Weights of a small mixture-of-experts language model, trained from scratch on English Wikipedia: 32 experts in each of 9 layers.
Below are experts of layer 3 (counted from 0) of a mixture-of-experts language model. Rows are named router (the router's row for the expert), gate (a neuron's input weights, with its number), up (a neuron's input weights, with its number), down (a neuron's output weights, with its number) and show model dimensions 0-191. Each number is 128 + 24 x the weight over its row's rms, rounded and kept within 0 to 255. Numbers have three digits each.
After each expert's rows: "gets" lists some tokens that make up at least twice as much of what it gets as of all text. This comes from a sample of Wikipedia text that the model never trained on. Tokens count by the router's weight.

# expert 30
router:175110148126154134146131076103141107150134104118101091109105167124141122137099149149108117106110174116120085125122105175081109112110125151104102125133125085116151097143102144116106107143097109101088132111081112162168107120123151127154116129123111129093108172140135158145116150157124152104172113125086130125134083111155159125084087138157101129121143107115124106130152136135147163086140132128166169129114133137114111127167113134094144151145132139152133083140176167117087133100152092157133160122129135093120099146147131161079139172163114126149141134155137170111152138126142171099
gate4:138136136140126161131143116104118137172150157121145194143119110166113112139110132119131150152117191137086099149109127149110146108134106122069127078132151156143155110098148132104173076101131114086168103151134116132142105109138136124103113150114129155081148149134119159093109126163144174169087096140107136146102110141113160127073114123101089134122107116103169126124164080131122162136120138124148111098103146143167139086119125155120101130149127157131149150154113161136142090073106153117113146110104134091080140129113137124133149107119131106136128112083147124111129134156147129082
up4:101143161130130152167134105154149085129173120127083148123143103161109132126123125110141145117164142163130092149116122132158108131136157145084130101122136093172155120114097112152137072090122100114102096156163116141123112157116102130137128112126123147159159125186178113111129102138164157137068115101116144123137167092102134141085108107148144149103114098080114148144165109145119102160126146087141128089157153134154124100116116103151164144185122157139137130074109120144125113087125151123126140070147152136111108139101152129156109113125103112116122126142068130122157124147109127116
down4:158102150128075112145118153126128104192118163141099120167108123104132136132107093139150135103160142159149146129124115109121159148132093111121096113162152124157120118150140121136117175111123083085129156109112106152101109095155162167128094094151111077113170124149132150143155110142093123120146116131134146091127176125120116127112125144125167128149106140099165125142128128165098158146109101154120119148124121111143138145112112103148110122084098154114079089161120059101125086106112179106129156129142140129156174123150167128137115110143083135099173164102136121112135132104135149150
gets: " f", " F", " re", " per", " $", " ob"

# expert 22
router:133081147147165136120147125105142123128137140103098102101127138084180111112119180118130111135132136120117114136153102156083121123113107167120113135146104126134123120145080155120083117129110108082082088146080161133165111143118166131112110124143086159122101151143115151117120121157106114111158105140138112134090110106134140141106142151139095119149111111131133105115151104111073149118111143154168156096116159158115134133162105116133156157187138144167149107180133143109086127101165113155116125150182152098134125158159156176108152158142140084139164114148139170130104111130151146124
gate3:130172116117104122084155119083145122132123144106159138109138133085173133150097111109132109124135156172130134137130107100148109136120138118100139117170102163145096119194105117132155161161160105109121105138155137085124144106121145146157145076130128131117131127153158130079098117096159145121113136117093128131094111104096123177057115122103123171160134166125110114147067107130119117144151130168165130136146121103114134137113126135103132146154112147100156150114134151143153156120133126135154117130106144186093111110105123142149067145138134117118118161128179070107148144152106141125
up3:090114126130114142148145179136107122108128119137098089141110104151121126115180116119124145127130116143157111145145161151090133137122120149124102124141083145130169137082104166125109120165089148130109183091106113137133140128133144113177118182139120131135057149181121108142170144089139132093154063104170156136147147114119148170168117120120121103109107098125106135149143094086138141144119113118107115139130109142130161153140109138153142139114081116076107098156123132151156110086107101098121124180114135113112117147103108171112119140120097130134142128119135146142141156116136167178
down3:153171095096081137114127132112095100112119137123157092106169143136085135089104132163143154118116140153142125160130162066109096104126126162108120141152123133146141123127121168128115109144129138127145116125079103131098138130166117150135145127092119126135125136076161108142165109153134123139120101134130131105137154095134169111128131072149105118176147108117165113126068104152135135129189134164131171105099112144157157150157117122168111069121098167142133145111162139121130110125110135129122134144173129088133151104134109121104160136111157160160137115138095087145138114158090128080
gets: "ay", "old", "ail", "art", "ight", "all"

# expert 1
router:145116175125157161096158096090132133133105094114103097106116121131159122106119157150122101126138186112133121142123098132103106146097151155128137116161082092139146096132118100121142110150067146124126141125097130174131133165132167087167156116146107153091100165117127136131090140151144143133155096158124111147142124087144115101086105116157111079153131110119107109079145137110104181115155118140154137088130151145101110088160104161140147145148132173145117120111162136104121143107123098164100126134142122116122100159145131130112142159161125095138133127168097131090168111103152167108
gate4:133113124127159160142179128131116161111129154155132131158101137128112126121068119088132100103143106132181107117151129156086131140162149115142098107134128095105097146104130149116153103085084143120171138110111173145106079108133116132111156144155147150092118132144137130131140138117093087111152131170078126094135133131110107111129162113128148149111143136153160141140188127116175121104145108123104139133126123137144177102092135129112171113110137087170090186139099096128156126144162144150115130115153106150136126141128096155073115114100155129140143097108077099156125147125153150111
up4:109070136105162121189124141128120107148147123147154091129138138132146108128073141116123157123141109147158171153140175096098153167166121109158102139088110120123091129127062128117133133092132115117133118106130188135089109106130138169131172146112161153114123093119140136138130110131117082135135140129112116119117130141163147124132165149186128120110162107152128106112116102109124099107154162138111124098127158138158130130111144127107116165101128043130113143115115134114160124156128134130118113103184137127112134109161145093121124117143142130113181131100119066150134149173147150118
down4:139131086169134120152071107146148155101158080167094144143098161108135140128168108126163146112101119116114117149141126102132146117082124119119129118136133133153117118095150171159139095131129161141121114109098088125099128153140085114111127117137118140144100155143137123141141100159147123132142105121105110142091108168107138078117137088082143129167111143115140134133119150120148143190129136096138147103104096131201089145163127126101085182161076153133107138150154149117130133149125115185142114116110092157117132162135133139109087116110115152086094141148133172124137124146123150126
gets: "a", "es", "y", "ia", "us", "is"

# expert 11
router:140109138136166172108131113112134113155122112117100084111109134108128126152102170110114116090111123084115082154110123164118092115096118170112079118131113094116137087137085143119101107156110131093129116102130089163150100148159142116135126103139100138112100167125136146142116166149102137130142105163115097133151091142159174120124113148150085103139124132107113116128142131138106160085138116148142149103135142144109143132193108147136143151146149142149136081151157162122092161100173083141129136124154136082128106140127093153052155164152120097145131139142144149146136094141133163115
gate4:100154124135156120137117151089101111111137127122131189151131164128118107092109146107094125110160092127122092124127151160123123160112108128136116086144161092104113172135130100150173167092157116098151164134159121137152140148101150089142155117149122128131175110112149105132113154136137111106167105130142162125092116109105110116130128172142152169135140131145082163095147129091169135099145117100089132124125141107108152111118125106113123139111093154141096077161113146122134171131119124094163149077129131133107156119126139125110111186180123109186130107137113130141143090115141182124
up4:115105142135096158133134130135116144129083099168129098130113105115107124160134111126145119095145160105163148139117112136126187102130138167137127177152091130148125077156135115109079121164114133128118119142098148129093124094169129122093122119113134125132149110135169142153131104110103147127084126144114112135194118149126148116156122146120091123121128167129180144132159110172113113138152160135149097139125122153186136090110165149155089141127141135124112112055123107161105135099129121191170097139117131146177121086118087108104132099142139109111128145126160117129113155101111089121
down4:124147149093150101191128149173111188135133109158114125179087109115145155110116138096139108124129162151097119091048107167114099114168139097129102107124113105125163122087139122121106152114122142153125068112134119179096098132119113157123159095130114141131124163129113128093138132144097098085092102118085163129122153142110099147126163112148143151120126139144126162170110109155132158137113123125053132147087149105137111116104111121102156141143153119122122093110140134126133107120130125150131144139157134140131167122149145139119128096127168156139157156157140145086131125156146128123
gets: "ro", " h", "if", " con", " ro", " r"

# expert 19
router:126107166117161141109159134094148121116138104104104093152108154144135097099083149135113119094096148104097110160134100142100108130105161139127110137174110103122120117123096119103088076137114129095106100122124104161135126158133159088150155130152107157102078125156115149163105130144106117096140142128130138150137111112133157130132147122138114134164157104116090107098136119103108199095139138129184178085106149149115119099179132156115142188141131172137123109134160147094123157119136102174105157142159131104116110154153140155138162158121153105162137106134110147129143104110153148124
gate2:164125126151147131122135124140146141099139140138154125149066117111103142106059134138133129164139129126171135141169119120091117147164160177111097133144124120142133116114141144114167091131166141135107099146170083128155124092122138130106152080149146160129131088116166092129122136146100144115137164168102197108109138120154108184096150156149157124112095140138131117101098088094115151148099153123142110115146123120143134131146096100120131105151066092114123135141164104145119112110176103144124143126169086128128134136071094131133171143127108099121139136138120144148134142152113137098
up2:072101121155115127040100169122122117129138080129090131150099126130137135154124115138131128137134146122112178136167171164088131136136105142105165121121180145142124145162123149111161133123135160120122153171136138099197136156143128151117144129132116101125127117115095089115163102110158090144137085129124104131123094135096152155130136153086095133146139146144130106118112157109152136115074115102106120114118124102095126133159124155133113115131100139186132124132125106119164155163166120153115093110124146130122131139148084152126157120096142100121104135083086117115079124105159144101
down2:128146133113126127135151134146129152166110147120166128102118154153121095097118123137110170111147126134084148110166141119184118135074131133143150101169113120128118125134087093111143037121154131163107151179122106130062147092122142108137159131109141152105137127164132114097126128113112159145092115094147147134159148122145166165165129129163151128087139127127135134105109095155137131138159079121163176117129117096119165121132084118166107140106136159127111139111140105101158160121094127124150142108160115116111101090093108152115132180116144161122110087097112128125148112128114117129
gets: ")", "ate", "%", "ates", "\"", "land"

# expert 31
router:149087147130143147121148106106144132123117131106080087134112131150168147104113167168107100128116119078091087132135110130117131138134127120112088168170097098114121088119105160110147128118122104094131178149102105141155127132123146146103137103125095166105100154127131133141099119165127130106124104138107114108109096128164173111114098123145119108115127124112084086134145129141116170109110146116164146119097143148093096101182119129146146154170151139144140061150129148117119125154135097158121161156159135115133106129128169115092143195182137082147138126146121151098127107148169133119
gate3:099172165127105087106165127157122118109130125146051135121111081177081127140170144121086091132122151108163098149172156113099158111122118173104104132113138094142118153129139172136114103101138156140116137127113167151113155119101123126091104161136112089152119154140134130137107119141113151112182133089151104136124172111143135077133094108106147111142174108129164138129139148138150138127078192072098127121142170135133106150137114116118130115157121140131111154116150154102075110134146129097130104102117121149110107165129145138104142125097132114142116122109130094148114129129128140117
up3:105059126127114128119163108183140111117108127144168148135100173126139156077145137140135108156098087144146187096136126117096157126137112139129142111138146105115131120166142133178130175125113148144115101121111137118160131141115148088150121139117110120149127152097163125149116156124141114135111092070132157134113118121125103120063101127134112119119123127112141087148146099162090150111133138142116128122164095107133143139108157124138082138123126074116147108129154102142134139100154112118128128170141113101159147176155146077097108171101145091063118162157147140133150146153130158124
down3:094121105136166153112149109110179112095151126147136111151114095107166099093087141141118119109128127129127129152112121103151119130128116077137142142103177135138104111168146113139167152120109150134107184122141109168173144129106112079172128099094093116103118175122144130158081139140135170136125136119131130130141116146155146112128137131096136139129134110120153156135157095148118186107134102156132124091158143104124118157102156128117154137127132072139084131095102164108119071131161102108118114146120128116117158095096114098178131143096177157123174126147123122122153124095091133149
gets: "ag", "ap", "un", "ak", " part", " Car"

# expert 3
router:167075167111175146094171111109150113130105110121089098129124147124164134124091174136109106096096169103128115162118114156085103117097148153114121133117104094121141115128109113059101133181116142080118135139093141144169121135139175115140130146147129136104095151131151144098100124147123161124178140150111092120134085080150134107102100155133094128130143142096116107098159114128135112104144156143150127108105147132134143120145121116120116135140146151132138139120164164131082153100169115158125138140164130085141088126150130135108158124187130097139148156160099141108119117120153151118
gate3:172138130097107160101182106116140122153127128117159145095111113156097134111163134099106126125154121153129152067125162164134126127115124135116164093142084146083127117188122103101114113100133119131158105146103123137106112130142128100155133124112102151137096156103116163165087107140091160148110138139128134158162118130120137098121096105148111170103104137133106117154077119108141146145105149108117146136046079133138138179130132133158134161136128155154139170100142124114110100143152100160141104130148120164106118161156131145150131124114130102115120112151178136129126155165118099075
up3:101149146161125131116106118121130121127139108150118116100118135107157135150123134113140111167083124155180102132088075126103145119159129100160122139076137129137134128076142182159154150142120112148139083099154110126139130121118121128120122118109109116113111100140091105073115127110172124096127138130136138115097062160156151137144126150123168106127134129118161132093172130142113090122127147194130133133169110151074082127155120157131096128152157132134104081172144136136127159093116128116135171117154155120109145108094135096107151174134161147131106114126072122153140130099148138099
down3:169157132139089131108135109120152130117120157120126136142116135139160144105150146131093077121125086142126110127133113160084130136106143122138108128128134162134134117132133117090117121126043113084156135146096142160141095074076137137163159115110108101146077132137152130081134122137137147135107163153151143130123105162115111179129137116105129149105088155123163102067097133184074170099105145155128153122092123148114093096139148155178156135137165168126121151129155141175100150115138124109142131173132089131145128143128152140124136120141146157125116129139094119097130118129113117105
gets: " |", "|", "ous", " a", "ful", "s,"

# expert 25
router:174113166150173156099179109093153128133110111089101122119108160091150102099119171151103103113092166104113114151124089145104120130089143161111123173159122121129160088101080122115136115120117152090088135111119117138138093154127142112161106138115097154095090138144117161129111149127134168076144120143121118135130100093138141093089125128128087124134140144132124118118153134110115128112131126138168121123111131172134108120138129132122153143124149175143147097120136160116097123091116140152077133167159121106102136163144132158100139158150100098152128173162113169121160091106175134120
gate4:160085157141118144112164127128112118177126150111092137087121120172150138134105124141125150106073125102175083102145132073133168074120151101112089117105138116130113159124105105118162124150067099080170130116078103162129151066153136139130140174166113163122122173157135126137122133120114115126133104131093100114134090115135126133120145143144117115155126133136134119155097117108119096123126154100155141118142151150157120122140112146106154111147166108123131101129115118143116117088120200144136135104159138175140127127105153131151113115126109133182127135098129083155136144105139147134
up4:150130135085111092116107137134107153112105149117151177139107119074163158143129158152155102116135119150108139123156085120134142172151139079106095116120098137124172149050137121115107118152144127151145128114153108134124079127121110126064095110101123191142142107123114140073115067141132142148150127116149082113138130152131134150114132093115097132111094117116146166111143119149203151162120114115120162127153113114131138149109130095132139121140136162150128146123155150122129169167153120151087175130121130085122139152124090120130139132140117099098143145116124129102141091107138114123
down4:128124116125097164110100102090124158120120129178144169129138137100098147115154101122145152140139145134110126168166116134139082159172135152102115141147101089129106082143129133088090119137143153137129120115183116108132112171135108119081147103150162150132137082130110123150116110091095081109149154137155144080138147121097112156164101100117124128113150129102130115127144144135133210103124104095120101129167088113101132132166118084121113118126117180140140143137108163105149147168120136167124145124147106085169137126149098124158156145117094115118135108154121139142144079132150119140
gets: " and", ",", " by", " or", " &", "e,"